From a checkpoint of a small mixture-of-experts model trained on Wikipedia.
Size: 10 layers, width 256, 27M parameters.
Experts: 12 experts in each of 10 layers, 2 picks a token, a softmax router.
Training: a variant of Muon for the experts, 1573M tokens, 12002 steps.
Below are experts of layer 2 (counted from 0) of a mixture-of-experts language model. Rows are named router (the router's row for the expert), down (a neuron's output weights, with its number) and show model dimensions 0-255. Each number is 500 + 40 x the weight over its row's rms, rounded and kept within 0 to 999. Numbers have three digits each.
Before each expert's rows: "raises" lists some tokens whose logits its average output raises strongly, later layers aside. This comes from a sample of Wikipedia text that the model never trained on.

# expert 1
raises: "ar", "iss", "ass", "ak", "as", "at"
router:495436507517532501535532555491479516486514511505465529520527449449509395489458554585546427557498509519471454523571500499432522416540454468559562480505508480471497536479459456475535476450593475470457473573467557498482479518558512466528495486518502448495532489496486551526539507459557491525406574546496461525463474552503556511552505488496518525545440450476491536475511516526510555500518523468522486492459450484512520563494481487469522554569523521541518565476490590476516494583498378388443468545452467518577498494518507467495560524476544447502514470509424475544492478484563537495488550523469474504462578535435579535525530550398519442517527534553495517413458475508505446440540513468513469458516472536479519470477512484529489530489514501578477475432520491463559488486571429
down0:564499529559495555494433491539505533521471533446544501548448544535545477551481474450488562521484452492572517504503438455432525493513533499512481488483444531497552484450543479507445532475435562448523431465470510521460450540487445473509490477453492511496460452534491475509529524422520504505508449544503446493473445507434513490457535506521508504465536482490456517480478499412467529422475465442530475626531540504452429484555480492528430538536471497572485533504444499601510455479554566453493425510478513481480500492530493542413484519455458519506542522491492412455401540449561508538475521451476466405443446436521588498507499510557475464532508577502504489578480437571499512461494508533470467398491507557431506486438496443493510497485443537518492549499501568498545534495503501
down1:504520492517483498433428502538443509488571519543509528542443474520555520464504535470473466504570589585485443487410472440506492463436451586523506527479513483549521430529491512496520494496542471446458497468500534517475492499477477516561490442485501515488552532527515473491542465538533427539496587557436515520540524483450482485498501482442491492534493502520486438428505515588453528409470482479520510452517501566484456466539491504450407549459472490527521563495511469490449487593503593469517463491504603459457493431442502503525499538496488522519548477542536524481478450515551497511484463532482487563499462447525469491513519562403514541496429465498540443470467549457477500583480486465464460554442612528507489512548517397429510483500496592501534445501531429519489488530533492
down2:522546552498464498450485506455465549496546456490486495505490482469454503485481518598498388538555521484504477509506485476453502497538498472457519584488516503425467463451454396522486535488526558507526536517532525539535510517509543461476454555484563511497472523547513480481449445503516469502483502481384537393493425505546456451485458470505475487590469519517514492452528512468480474484517527469406520540418482504490478505472490482540539544516511532429457518503474465557539547522482503462488510484501562608510459456446450428537547520465530588578403522577499483516567492563437494555501537473514485480516447437568505493498481501454516510552560480393550501534493519451605485490513535494513527532421505564513477491461464539538533457558514507509513535471488579478475523525497447
down3:525517499479529507543477568506585507484497593551541538579460512506514509505540498533494506510532591451455549536452477503495465494485484507610494495534515422490542551479469548448521451468534491528471470463427474478479481524470400516472475493426474459501512514465548535525484467473474539516495553431533515464542467516514494513453425534494495483521496471476523525516460432518586519487449494488500513495522435496550471399541488485528407469471497553500503528492461484531557487496526451563511413480490421508509474452459523464441534541513498522473445444441522537583465492528441439484528510603468498467522513507457539441532515537508517445582489484552507561413476511462436493521455553476547489517476489524463504465492500488444414474543479470488468432592453534415546419491503444
down4:555525482528497518544579427481508505461496465419543582468485481511519562470500505500527470523510525486496471472585502526522483515509546475532497506526559495479421460490511424521529497491505437526508448496608554491502466525506511536479543429493526533530531541466563478475454476427515507457535461572417541493561433551524537560494543422510462481435470519494422499521521574530606537508522506567530469531463470512536462476420441442522462561501477488556505446469467463428489523455530494566543481559458588464507461514548506482512554471477481527562498437471488490504563466507510496432473505520434510526469479526446477483534488512422394510507498473532505549481519505481492563485543505509498572471537483542480475515434469569481407513477448575479485453434541497534575529521531503
down5:526519500501631495478555468487534502518497438560455481523485490576570487505501467498479451553439503480470443450553551506476444482500439598526504500487522492429522490510404509470492524488512434467450526519480513474468593453526579451560508446564515529449517511505534514456578517435536457495518458455481478477529492471544509495563510503466528458516427527552445500495529588493512535532525439511467521450456415455554497524497522504469488479468492485508466545466428466414482522511510507508484506564495468550580534551495481498508519480553529587452535451482504494568425547503486528515576472526564499528476501437494544542531501467589494520571478481564544504460487514466451500476571553510544449503448586518490477590456539479569453519456513481502497461507564478502473445505500526
down6:539555430521539442475540519517511536493507495489457410537558577537525546559488442476437568468428495559455489492575451522449471484527475492450509482502572500513526489509429443512493517557539565466518481494473522498539558492512512542496549486511493552491489462442516492504475374493495454485511519499519487483431532483562522489478444511528442466505495444515525436500453384509474528515486538507503535523531518509474558392514505486579488452467418461494460487477475506439452521545512522473471487459459490487543513523430497522494467508505498438473544520503526522547590499507483438464514515416490479428565480471546525515494591474524537414572573494499493501478526521477465512473493507467479484458396499486539540460513461500506551581536517439564468500431589470444515545432545506
down7:530523473595531429546499469521511504498559468531426488542551528575497513524495456561466446529567461499436519515430422447563547569433446528518502477530518467566507538545447484407518506537527500505427467500522519548481462482489552489512545515537529455509479438538538457511419473492437490480518487396537457513529457505475464571507492527509550527528485550477487501559423521459486514432547471493545501476489482463493558451530483519500517481542430540494420579486494535467522517506483420487521435459491539509527540498498459517498450486499490502491484478545515520481465467570496505407413542495439506454533469599534541463466424434554479510482464484449558493555494495550558470454509454493519484459459478407583511513462520448522581478525533504488530481506485475430530502461487464
down8:491561498534480535580501498528561539546477473473493544490551448513453510453563465473511478556496513560483483491527512520469489574509432476508463488493492563509545481532436543496568482481513498531562531530548480450514483449562615533492481492459527534434475488495449453541520429472548501498522430485525450484594473507525467464552467535471412486551442545562534499441437487526473481491496561514472511503477509578564553504490550477502542544482602507535497544552522519490543518478492456508469456506532501495524555498525492444495461428563519486581507534488487478552493426512507411441478487478511528528446517462400549513504553574529469503519528536488535487424533484533470451491592525576520557501474447474617493502497456505478506492435402478507465439473466508454533526485545519
down9:513421522500588487486541555503535510494477451471462483498512475397489530444504512541498496559525469497505516410491439489525543540466491454495489485465590498468453474515530563496476562523463444471507591522538534500531510588429516467443567483505498483543453539454506524502384478531488413517482494501507433545488550508486463449568505503461472555492499482496497483477431506521585531489604542494456473432507506512536512472484553481551528494522500479418412538482489553427502520530561444546470524536427418573494494503494468496522552463433451485538504471585567489447498463548499485505509511495529529463509460550551492565535455519503485528457477518547527471618523536500510525470526487502591533478490469514464512533522528532460565481472571482539500434576502513539519455509505481
down10:405513426482465455439450514496498498543547508578470464474560480447463486565511504511566485501540485490487546544543473431495488482557542496472460513626466491474582524486490492462487507503479473499460536504554521525462473502489536482467485509439518487476443412534459500507535424477452457484518505543551522519453479451476489487461551480451455534507389490544478539508499470501565494516579568541525514456512534541495583515423448482528483429497449536467520538461570601460470523510462514548489473504543485436487500451559439523487527461435529503491507517564474555528519560459534490464534472563467476512538460545545523537517481545472563482521508538477516565470470560515562529589456487475469478504525553462518522482523534448443431519503432537469465444458593430484490520485520433
down11:449505497520571498512531473484557492445506460486534502514481468609494446480508506518470519492460515514480438507473466414500447516533437510509604557546425557530501522535508483506448471519481518489526524520561533548449501515486500485543608515547488524479468572534497478507460434409453479420492491497567486576514542489487529500525564513529588494529522465475587506427457497447583486487495475499563508445506530485491515471468531469477484400591459477572497510513479498501477544485470462497517449527500459449518590526483443504547537508541532529489565465485469565499471502512509402481527519475470584524489519471499558444460551459510561563436512503538500536456479478554571510508491504484467475470548496458513429512502502650504535499512507485455561479560523516510451553477459482
down12:523557512459500546500444593506553435611514553471502547558528494430490553426509454492515463483531508524510429487456532499445512551492537456458468540463554503565463478491495521473453565474470520502479528513482554468539568430520500580524471458473475446479574448508537494511509458511545489494542444589514451529505565535492503513502444471471482499523462473504462477517473519500494417531490485430547455451526468519564511477456473497464571475537532489535488481512485540552437506562462482454588435486456481531480532548481511472564500480526378482462486402536481517516525480481568413499434479494504534508459475548434444475475531495585425474497531455507548527584486501588557438547462433530504503584505459510530527506487452510547496516487497483505525521464544532502495544472540493
down13:511491529477521503522587502506506541530501462546499494498532501417465404510541475535492498525498487513495476519463467500508425460501519440433518540629495531439527377557541521469486454527558474527520473522453509551460532527471545463496528440523492495454490491525530466442531409432486489445551529528470436549494494544496552464508513517429478532560538517453462570428468528498488477503529519524447514558570447484493512487442450524442494476557499381490529541537520497504516451442484484491496516478546479550494558527483515515502509587462512493523504523588512558410488504583530500478539489479445542484528490443457495488459394465465464563472496467489467545426457444476485610549546566476450534527487463497529560471544475484516468438520502474548502493472436513513511495513549490
down14:487538564548573592481533519436490488500526496469443477424474510442530588438470494501565550430518569530519528595444502532482511485502540532515430442500504438481472404513518566480490449470480462465531503518530475537523482516451457531596549476488512518515460492433495527454523518512523529528504525534501509475530480468479471486477454554513494481545463509574481512458463550464492560475425505474440481533508493532502457456575441470548590549546570469482526503466484531497512559567523504526486453430502503503477509471452468523427479473538379526507534484521453547449554493470459505485532469531442532550511498450544453587487475432587490467443531543494520472539538533436468485519576509483462521504471546530552474534474430472564489519482423544424493510529516503448483517523527537
down15:513492431548548511441493519515511472522458452481524500458532485518488461440604486439534494550454427502431499537475552517481543476508498503523479520459494534551495524537503584562478487511451555478549433548455533496528602484466497402439442507546536502531502586455561482555511464497518540535550489499497537497452486534450501441517456489477496583513514535490546527541539500553594434549501496513491574515483530511470518456571510564507530512495585512535530491534576524537580549556506507542545564481585518466498582540474413591454532454493553406515514528449510469450495534490528514486508553522482532514471514537488475481539577439477507446433467541487436466481507501490459517512491530544539392511503460550488519481478548497510483508485472435453530522530535505539483489507554523
down16:473554520488467491419558561515562542554507509477522503456521564524549505472476520439470511500466455548478519482489499454535515513497577497511434513426480597483539437585567592581469470546521480497556525565430434562565493469471477493416509507493478507424526476519539555497539480519558558498461474472508427494477457491547515452525482537480532515533446477475602467526515551486535486527431494516486531504539473461543508538470531532512469484585497444384488491468425501512497465496577498523522492481501468544483454489536521485512472520590581472488441448516535560537514451595440499444494454500517557502564527543491497489456550534467499488510479508512519499516466524504506540481444493580490489538425518506507471490527456530475548526541406529454525417495505521451435520473530501
down17:544529464410534498585559484554540491576475451552516538484430532520520475516523519543534472514597480487448432527472408552461499447451494546486455498468433493444480480545469557449470509459427486483483495534469454578532489477502499481473511571511516452498519474445502418571531485447485492560506499482481515476492458517438492471505493525467479511503533539433562551491529476435560516490526532608464550580543477537460517527473529474543466405456496487459474543408473540493493558500499483501517505500528503444497537600491473505501450575451521480528468503543560398536466511514519502535517530510478536474530469450549493522507520466517465516482455459538496577541410455477522520585502472475462567499469466475538481545515526502473427530484478494520465544532469471620456490522491541
down18:530535479423491492573525504499521526567577513463467510488577525493481430489452492430411506524493524473559478513425520526511561431523475596473474533440461481539526518499474502513500530449513445546463559548448503489527497474507512523530559501476532471590438455519483486522459525486498487531488507521477549559516529534462467503500436463515458488458549511504517521522556500494469485424467529479517496476412387518568520482457442473473535464533486480500535369478458476486459499473478530512516475552510435455489532478510448448494518445464499489495481522450510519472408509498462497506439471469579487572535499488446546567389521514533584561551488508504481544485538487525490498505525452490475493497501391494523480592550486427399550489554474439457492493551469490504496445500448533
down19:502498568494566445419580474519454461491561505489488511502513420544487476543499493470492541472556453424505498520562442410481510422541519509501490453559578533549494522530463514453473528495458462507514563529555536478467525509476498464537498510500533528472475503473520463541452439492462518451560442417541514438432544502468550486505511527413476491450530491509504481554511490516520467463502495465510510526435393550473558487453502482507494492427499495482481475457471493446492449544455511449482463439552528509417480568488543506600558487508543562410458555525544462432508532528549459481425484442542470501479517551406548487491555564517488520495521490482498501464510514557460453419476511551526557473510458467513486522448494564509459541526505500405509464473479516473448532511600492
down20:530551487466502507432460548560506504469480554467399463517507547524503520501491447469551441514471464458554460478440485538508527428503501490527473470493497570542469506462559524472514547469454503540440515450536547464537469519481519469485533494541540489512480493477484516450525480478499599492501529524500538474495503578462480515416476493460529512579544526470565410543466519467491394537556444490551486467434518585582489486516505441549514480451508536520457586477550492526524519384529465434544419546491486440490418483435466450597579509496482503479551509531534485444508482558537481481460500548479513527447526481512462502482508488532483482502492531470487468520515466412563480451555462536554496471588523542456507523482515498503616462468506490496559494524469444489545430509471478
down21:466547411515538452534453532530531479525456516434467510481476466551489532539558505506481507530437492482489489490498588489450460573445581506488490495524516508443476516495506530418488421410514487561521477529446499447497491487565498454478460470591489504450530457449505467537465481523488527493516460484466559544502428542492509499563436490490500570489546469566497524507491519429566561519515503480501518509410492532496501508522460510536559407549442549547456508470499514502470461482570517470477458424522480482486488554457512491492479460453498484452548412428465536428559560461473506475517570521470474536478478488481488564507528524471465604457513538488522509528509529565366535582536497538512513526429541477526472535603441476486519453470445536507493467465520474501442541486495548
down22:479530532438489555493410509549466503573494473482510454500455558516503462467552469514527477568526471523495467449518476492513539556512508495447529505503456503491450526536496490494529522537471422489493516501441546500451498458527608549484490427464519436501467520461526474464522602468507469540464613500433488512482525549511520510484474612506425547531456509492471522523438512505529520431455440508454526484565560464542572625419533509507489516492549520523480536510495436502525511505473507516467538497533473475536516492504489507553507496540457484515491444523490517519515530516493492438591450521640537515515449544546527448519506530532535523484497525533464521473501486501479467485539488527580443493589511540488502510461499559478506461518494506605570585489491551566429457570513578
down23:469493493507503490521547490590447500463618571484518478513509526516534468552566546548421507499451504576493474505504446558540391512506501519453518466472541489468562496484522477435472511459470509505514532501494528471498538542456546563507495482494462456499463548527534510550493528498410540548405507546556524524516450463528545579526520536426467534464534555540410503464540519562499419498521527516473512544479487514445426460502537587466485472518560487419477485467543517511462499559463472470464601534489439450555465465482531507528484543537493451460573552533543502519508499554448549433480560484510514504483524420494530517481541457549553467506538492534540464437473470575589484543510524533507521491551492481513526490441506498460475435437496551442479512491512462555506443439478497
down24:511514535496496488509443489480426442461515612482524554565505492471507480455495460475534535516505494534452537516420543533468500489551429540451455428387466469483521487500477467498489509557438506540480479500444517529536522434479424540509517491473524553501481465552437594482492467470470558515507490437519439484480546522477469494439454457515538522472488481456468544492518519541496562533442439562489494493505502494499543495553458511461387477528425515557518561461476505480498531490518524565442431434486534391522521500486503456453475521503514478471546583523507436492508531439508523515452415542505394508431446553456517548428460523531550516464486505503481531480503493490517402476453451480452517485540492489576496450557539553458508521492535542538524401505531489536526508481456534
down25:505559469503495441475484473472526430513491509497503421507466444549462456510516516466572492440513435444503535518485541487490502569455515470468524523498513493479475506544541569461469583470467446531482482545557495605486520512515434504541422546500524400505466529522541606548483487498456577564449474478441498491502479533556503497586529488510556474490550475541482490448546540545479513490515506484443506492550580491514439515534533554528510533516593445463490509496471590547573543450494577479534553463563590559540499513500558539440490474563500519453446450522519566504525494484511545440547496561467425532469588495477507483479450468480563510542509498473574481550485557545513527539471507483509537499497474499521448484512526547581438489492487510528564469487531455535501568507534482
down26:436517521454522441468569476571414483562512437507493521506481512432410492486469534461501506535536436560533464522583496471483477533500389591521481424412502475507562510450485521498478501477488469491543511475499539487574518495485543528508488488511492467536485462471507544506441545416521417534509443463524493532555501545427442466461537534507538439523472527468504521520458598431479457386402481480504513496543551501489485485461504451482485503532506562510517509459547465480514480505523597517449509535602521469527550447477482465470502492512487423526494562552509498504533501575484438551489491581494495456513558511493473559488506457496533507523503539493546500553579526522487496520473488478554480516441470455501461552414492498505475529528476501450490487395567480455484550510497532
down27:513522526471470481554468504540477530493538495485518501481479503532449500476475505508497503482423460499576502558499494469527506408509563467537516509489571552557478533515478468531480502512551439488469514576522532552486559521493483514499503508456533492496453517528549601502563479457495478454477498473498494517495453452556486493464464454516453555484478513466507540576564551479469566501530423553543531419558490458493553453449451551493496489507438426575426483574451478535547506505511445480551525513488521463508534514521550652482470536526570457493436514418525532546397524476448537503443463486525534449534538508480531516447481491496510486609553492450530426522535549469564524487538507514553571484574469542543452472522480496520559513510539529492552462473500499451464543530413555
down28:466509564505465514484514553479549505507545496532499497575520569496505454534512484521432477590506552489526479566446442504498531558470541479419523499485515416463516472553499461463431560531476574485498526444507427536524531474454523517543467483525495445397525444526525472467541505438477424513551507499551541531514478482528430496528490502498456484469462517420566509491571503479469471462424495467486534472440547597509490491558491487499482498576534472490495514514519474478454534454537500605461563500499490550487489507451477467463458560509527516497469517499507476451517525587495532419544523549476471502447570487572567442560482498482500549558468536438536525524471532457532536509413472457538569518461488586488454550538497490461547387530541473508471548442501513528510468556498529
down29:428481546481572444492501552513531439537504515515431499493503480487505500515548468452527501573606541463439433464432508448534524389466530406516483448437484465494530509405499441508482519552470581493555449473513537457557462551521542507456564574568476487493479484528497465493544553516502487485442465508519522456535457536488461626528522492512524459545500566490542438468570530481493508588516497462553461503523488479504531465378513504502483458509480526476514509466452502504520559491583494495523518554522525542460482552512508507509493547471482537452427472444455455521510547499445494478477519448554477510434479451503484493495543562498437439512490464439462520478473501566472419519504499537518463559475480510469545538428517475588461538500457532507448464493451504502525526450514521
down30:493558528481478514499523508512500481532546518448476498513519478512520535506512439485479546469565571488436446544499499527516412412525545493554476483459470456547536579554520534572484573504485498458546495489535467486493481520441534515457521511484494476567495409449527500529506464507457456458520564463483488516554532506485481541521465432491454515509507460562544520550536515501576494606471570449456538503521519523517509609536491421454508478486515547501448528532563580461509455523557503415469458480497496497501544549569401479512468447519602535416505526502465431528469400528499480542514452529527476582527475486486505542576486442508532511566488516464494551483493506524470441483562508508544509592531545449495520518510411460504532510544478489479491534508449513497463426451549472
down31:486474543506557471533545506509500525520577552572459533502434469534490526533517569482456534496539523509493532464528467482462478481494557566560515473491504554581523482523497533572541476468484508548539547489536480480481532477493503530496554503538467522473493477550507509395513561548433467544524466506497541504498457471518522519511424556547507610491529508472543555430484559541481497510450503491549502523597501525536494463491523514458423530484482435446494493488438509469519461565473576507552481531518537560523513407469512470485527494470503461484523532535546505504471574484491489459513479460414455454482504476539550431516562567450517467490604442498429428519527438505421502501469463513495518498510479504403427569579541453583480503545443502422487513484511514535557570472521557
down32:578508536462464529533437518588494465477494481434481528537478478511513541483502585481553457495447473482489498524477515487501495444552510554528463438515556531445501504519572543521493501581512474494455546472449418608518496534480517513533475470577501490455493441478482505517563434531468486568548480458546439421485478488484450563507534505492524574482504503569522434489510478497492511529428501505495489503443509546523453516568540501507509573589493488476460481494539477479502500534543509522500525544559607496480474481529530476484580528556553534472578515496565482406478548500590442517555524475523504564490505560472594503485493514435550438473523512500465505539535470473515473460509578589583440529464458534477527522573496493461520526486553537460523588505497520473548527493466473
down33:455520572496413510567581529479462470496508480456518528410449493504501519562533499543561493459492477494549465496590456471491548538476571505537503491363514552521536482529496493494522553460529525414547554438513378497516588439509507508497492513517497553476466522450456431535438516568500438520540462492553485489470515496494476494452533539491524528503507619504489550504472502483502520454501517466520441500536458489516478452481495546580525477533450513435483584547496420516441505530493533529515498480501502470499515488423549454469520541518483458539471495472502479482528468496526511459501464482577534495476499527486474491495478504550484563554510517456530538506516456482489525521553514458530464534576556528416500526478431443497496484566461475409452459476530512525526461534588619
down34:519502488517449488546575525483525434527451595610452502518527515562520531515486466454474488497444534556558503431577571466532496496510534432408521516487528565561522468506480525498426541483506510509558496532514489534429516484472437498522506469559506527496498508555517515510566400533504537562451525554451466446612482556482519480461509470566523497537429470447464501450459549501502492509513520465507434487446500428433508482549499544533516509503513550513437483543465485510453484487587546514486444470476474413536512564537483476436489514503428399501529425439540530487518483483511505508516537495485480482389530499483527509500542479476482450478584475503446515493458509569530564504482532499491431477467548479459473512558488532479520509494431563506484505487505403442477489467505476
down35:516517584535487524447432547498503510459507563509450477514485444517490486492501517490462506450464531447552602533564425504496514470564533521492482505484497511448491511499621527456531550449455524497515468507475516527509535495485566491544590524477412464477542538507401485439510545582452512530521541611584492523495481470500548504394493464475502492548517534488523473509479495530511520550473492552523514560451426490470476450460484511414535494473540516461499581535513524477541402494519500537575537569513581493546508440557487528418522467550464545515496440472515472543532503458485435488483521452529491438543493488503519534496512503534434521558475552486498465540421519528533461500455524526542471567484427476503494502497532493561523481552528432471489555541507489467516535418453461
down36:503531508482439490527563388518520530499542485539575530482462464468522550506480527440468458448492471466452486518500583489579560548476547567524501513573533503504476533495530530488532475541538562574471460513473507506492428473480438542419558485537413489494485539562465530494441521523446441454499561433449539505516521515491562486536384538545489460493536475531489492495473488517507483525541518507454515484495518531486487461570497478493546611477534508391550523460470519444477534457539510542469476461490491464474462510554487479434438480553550459500516484496478566517525473466514423509496485464503434424524497462556452545547525575452546587534518493586516445429472536474518485509539541533480511488542524498531480484516517462544508497469535529554490520531537501462523533613461427
down37:518488465541476490498462468490518462547467469527526510487506488528426510464545501501498575491422452492534458490531441460501434576496479515494486463556496529516527508479498411513479460529497456488447476408541469510513526486552579536479510586510487492486488602491458451431531457450559507555493480512536508478540509501501466528496463484501558456479554566529474487458508355478594512473548516512490499493523603503443449537542477493507540512456561468532487473501557504493565525559391489449513538484465585503473535435460497503516498517530547511554492482447459539526439504517537538485496545581548485492566542520473543536498450520548449464497494494471477478461479566484471532536457519427541400513511501459529457511503531464556405506497505477502523506530503432545540374545537513
down38:449548512491559569503458578478526512544559492514498483515490494511528512514491483466564449520499524464468448477495495485432509533521430470491528521595518488499512596502494513457511543565545464390503440477506555580505561601534472542495534463502491459454515604457581538417541460505503491586545497490456522458508489535497481534481430521594461527540508508508489598527482574530530531493505482407476570533507525445544467503537531517546490507365453535496479516538549448548434467540487431562525525578478462513490537555497493491526534451504485472479464519543493519471480490524477486473544494488550505521491474494480490508480460537469454494564425506420490501506437438524503499520510530446487538549585465468469510500478478491563537477485548534541507447425519473503472561474525482
down39:506505554536501536539422506471546415466518496526465453548502515522467511537449506510482554549489510493549500530517542545544437494429447537518517511504452494537531557487502501516507546550462486511485503530487524494516541505564438476471511538494474471442466482488491503503491531447421465494461472457448567449461488498524527479547450519459454522522483481527520598525553462579505590532454409611478491391561501440463499473554474511528607609456525556494551559497435465494527483516554491524540541484524496499494471540555456502549448524431450555521465489502444509497488509567516525449486461475531453505559499525484502510532536551509486523494451500504507464441526478483494488547536552412504448553436520515442500428471513463561523473408474578538438487519488569547453542487480437
down40:502499505547516448518554513438431519573436474457469600564528506583512494533541483488531499520468514453524476424442426505455507472497503524525504553494545419515479509470496462557520509438498566467553462463541529496508576409532537537523569500469482467540472514552496463434477440440554418506468522481484483501530503507524488505521502451473511559466534526517529465490503444524538476464500504450501531432454500471528444422527512486444531508453506541520465524524479523506589483512430496514564526578548503491484477471511530499471479478432564483517407498533488453525483518515486616472469399463485505560501435428531532509426510507568451492375555481443537479416529519514518532495499521509556536433516529484480462507533470443498491461493530475426502492526452480518479427483514552
down41:518437517537492478433523554478528518524545515509400484433432491490472504504482528438477491534481431487508466456496593484508480528488496547532456504556425443562489572530526431463491551449468480457580480471485547533467521506495520508533411471498532511554483512397496483472450516551518561486491552476522472504456509533580489584523496480536474477527490548507502463498453540482481532484473549439510529466473578480504479484474508510548458473509452537528507549519528474455477466385485427448477506565495383488469505459477561577522477478555446550523535514523422547474514501532466444542465420533500446469479491453521504439508488542525495449401460525462542451549464501517491520466462470460504458475511535485465531573510516517481566490517460542448506395537566442521532536505459463
down42:553532504522500480515494499466465543503523524505455582504508413466558495491518599511506551535503485500500424478577529484470506477510513522480454479578479523442469526471611563493503515518548440562529554508447473544432503481485449524460544520456488483416533490510501473505509532569440486581539460493555510480530496452527496478551527536434494562504496500440524499492519552384551527553465553458500481423400402475453508473437466434484557489489553465546498553566564504512526491437414483525515503486477506523556503490498494510554489505567510495541502497539449501498520460477480501486528506545514496527496527529501552534456509529499555471459577545538481454481512477485542583443453502449479546506506472551480484481564522537507508482422390418450431514497553549528536534535497457
down43:512485519491489460481457468525491438488578508528552467542542494508463477445459516497469519493479554463497503496529418510520515530410467544589491568479610499470510551500538548490488514491515560409553468495461448539573461476506508455466511520482481513459559578505491498491471571417521496501503516469410477436429514482552593539480527514505533479485481573483522384447499461531475531513463493515466481500463472481479532509494552488493486452526403491538587519480486484518510415487416535500566463523509535461459498499508495503546481456453490456492531430512515477490477518487466471519467525501501492532490465480527535464542414483571510486502457553581475382497507504550474547478426456539472515524440538447489524563438458452452482487484493592551543557517489475555575558533493495
down44:463435534444525426479445501460427489550438513456543503518519474453579563515457515513502510529506476496490495474516505516536575505541455507489510477426483454481552525468545545477478463446540481519512550457452525477500505468510498522490510469516518418556461532542538504498483498483494498433513489451568489534512460506529534507553494524459569502509477398504503596552516515542572586493446532462423477493471546522505436492497509451445456451536512519498499488441418614480495468480503483538527487441425556429511542522451480490434497469537581480541552576475509491488500542488544547493468531460500476464463481497557555456517610539484456477532528380537495502488458504523503507459541451522564486401487498539525504510494520497477500542532560420431458510503527501487466573487403458
down45:521514579467533474483552545485528541554552528492518445494507478419521455570552526518536515471461458450588533538525552526504403596482580491540580506455509445508491489530525505444499466525592547522562547521465518463430466487525492513570492497454489497484461430471541501450510598450442497493545516487484492510530447468582521551466532508544536547504505498515450435494493472496511520465437549446518489514464499457492546488586511563512468544488543446429523509547534488506449525473522523549592481528553519499450495448457533519491442559531483531545475524498516517513473477510508414405568513533551543546479447551495484500497526446418532510494451505458497506512527513455522429540596515544482549511542541458470536525475456467498506546499525517496511454451478424536547468550538451
down46:520491471464510434541469456581542521493485551490473502483511527532432510556453495486611454531575535483518506463431543580492492464473454471471518492677501540533548505468507489490479510509550501547488439493469494482456480527520472529549502489511480494496487590564596368498533516468582456541466433523518546500460485456551469503457540427490499542490463490516513546459402444550504526522591546503533472432497596460425455468536441495503524506485462501444489517512446531494501498469483531491533435533466506484463483521471499484475486436500519553476497455479449532515425472460511482489482459468472435494471515538475454564554504533515502470520490462497520549486476466502416550499496505474402514489574505519438526481539453460477457560450521499526502503501428488531512537500494537
down47:487442469434478508515520467480480514444530540461516425512511535563478486497533508472529463504539506543524576526446431481536574471493588547486542495471512469470486477551528525535472506490490424491589400527495484528493510502577502535478488522487500482593453519483561534538509515533489533532474469486471474482506496548556483429448468499485405452533432520502526511534513495454551395537429473449558506527522493477481458503453516459469508490556439481514402469444560454515469505524442462525458528462484475576480497429519463522482461483494555516432432557536468533639514476519462478559535441499522478565487476568524523563456477478500432478532498495493526469385502544490476422517544496461520512505559507528472513497472544491464560474515450551599528459473501550512500518492445479
down48:488479501534473486482494487473518547461448482437496540595468534497485446481508559543447477463548519496470554389467429529499490508515514469419513476561502479467517488480499418474575480574495473500565520455528502606428496426497532546474532495504531437440442517524479512480519484432500500487527513495473486510551519541511504552547492459494509574438551534499470422551408463430505482578516525478513528556546488451482555540567532529448509506546490516559573516560485546462507500476537551467513520514596460417549481533494481455528433486535532519457563502543494535478493529550445515523582538586463487515511470459468475461505480434567507511490463532475419540494523449472445503580461544505473474529536510471525488524520456530515449548511524525450466553460498507438565568470481529
down49:526492492431493543505518497478501532543467531496493484448516500466553499498495490592443532504612489458471523499525504460463473528504593512529460474579493416577523520514446517505474503472547506485463557545523493549464505541457531471600553535478511474560590557449573449450479572518505586399537528552518606544525447440448476500463560435511483454562499495551477495479475528432564477540509519552496514481527526479490541488522473436475491540493465527484450484440501522505490478605496464534526590484518525512515526525507508469507472454463502565598523476454453534527446527505474488471490482445475524493529533504549513467507456489428467458489500459498502504446483390532485524546554524457469430523507447494512438424516496504509425473470568479528450445486530511476521488509513446
down50:483545426514528550535479478487530481469552489556448574453507538444419542488474556514508411528454582435543493462558440490545474490453509545484511484464474507476560447583544564548539466522409488548488517418467515507560511541450473507482500487452532494522411486445567489557506505530527499470428472481524523508545432444498514478507538509495528513504462515506486480499516537504556528489478445445525472501469526474525520552498495488458462517493471559552469520465412510472482463526497447519471475529545437499523511557483469470439535456565407527561453515497483555515540542487421542534550547552571587515500563522497474460507549511450465574519547460468527476470514503519454450465457498566515472537562536475517495547520529438492541443463586433498428518433545486455543517489526460
down51:457487520464537508480526452505607500495480473429497551489544460403515497457506539456525410424488472514505522563495504520452456409562468560442517499455550580510455535447507464455524457551533490474538437461422496482497500427456500501513494425497552494455599547531488520541514535521539430548442521484525490521513519535469491485419528392560454477500449426522511495471495571501503490465489458455572498460524503482493508491480509462528465482482523514530470562539511409477460585496545486504528475556597478434416465513551487446534484531504550482548526497418535554510539519507479516488504493454487579544494488533468512491513526499519522484528523437537526538516472574581550504459509504570500509484483495490562559456537501517507497525557511449529504519535517544518502566547415501
down52:504538544476515539494415542543521476545459550560507558524506457499472492510485439458486547506443494586489508509501446484509511478415561473492536452552484435481461546474495493475483471570532492484483504433519519472521447542482455509531497510503553562491419508507562510562486499516500485493488459558474497426485487513461468516463476518471493500521542560392436485485495449547520451528497502511522455472440481472549520504477499482528461496499466438424479486530512528441456441481484479546495537511512594554601510476481546413509524555524472504561479466488445496596494586564440495510459539533507485500535512545437474448415475517389535560426466504508598437452552557476447526526570574488503497483526512500501558552532463532558499483485480441509518456449483467436455489477532438
down53:482480559548536437473489480465510505472485535473623538495488492547502494581468528458453519489499490481479517521478449475495507520517487531441518452473501512518481448534513500490439479518403541493531517436425497487468477498458448487479508504508497432443486473559434537551521498487486453467456492478532485394474452490551516552522517511486485504542462488436536581541541525503458477505554490524477542555565566496499438490550518498459518421515532527515531430491493525494552478520469511558469526522547547548493391513518502447444502467571461415449494503492403487453476529506494452514522426504462437538520502415565466533493510386490536521496476494463511477553444561527515469560446406448461577494499454528392462454529510511448516482492563524458549520462506470524461500514441428
down54:504504518487495456499535418476500443525499470566540524554538510536525538489478459514551521519463580474435541519489513508525453443490532498554592468408457504466524530446520531527534546534504540547512424522529508554486511443432539454524479521541560509477481523450521592427484501474544480510487505483494491500512449582580481554503496459556495558505509513508538590508518559516470473478487474446558514436483390502453432506541487487483485531516515512503476466487569504471473515538508476484504484462444501540471477566492510470535526492483515578518540573510509434499479493537447479415550544482457509452517519474424480429465533525495502452554490553531493491510447477583417549513468405524420543515535437560476559543468506503455473398455519494450505578541500528531497463587510532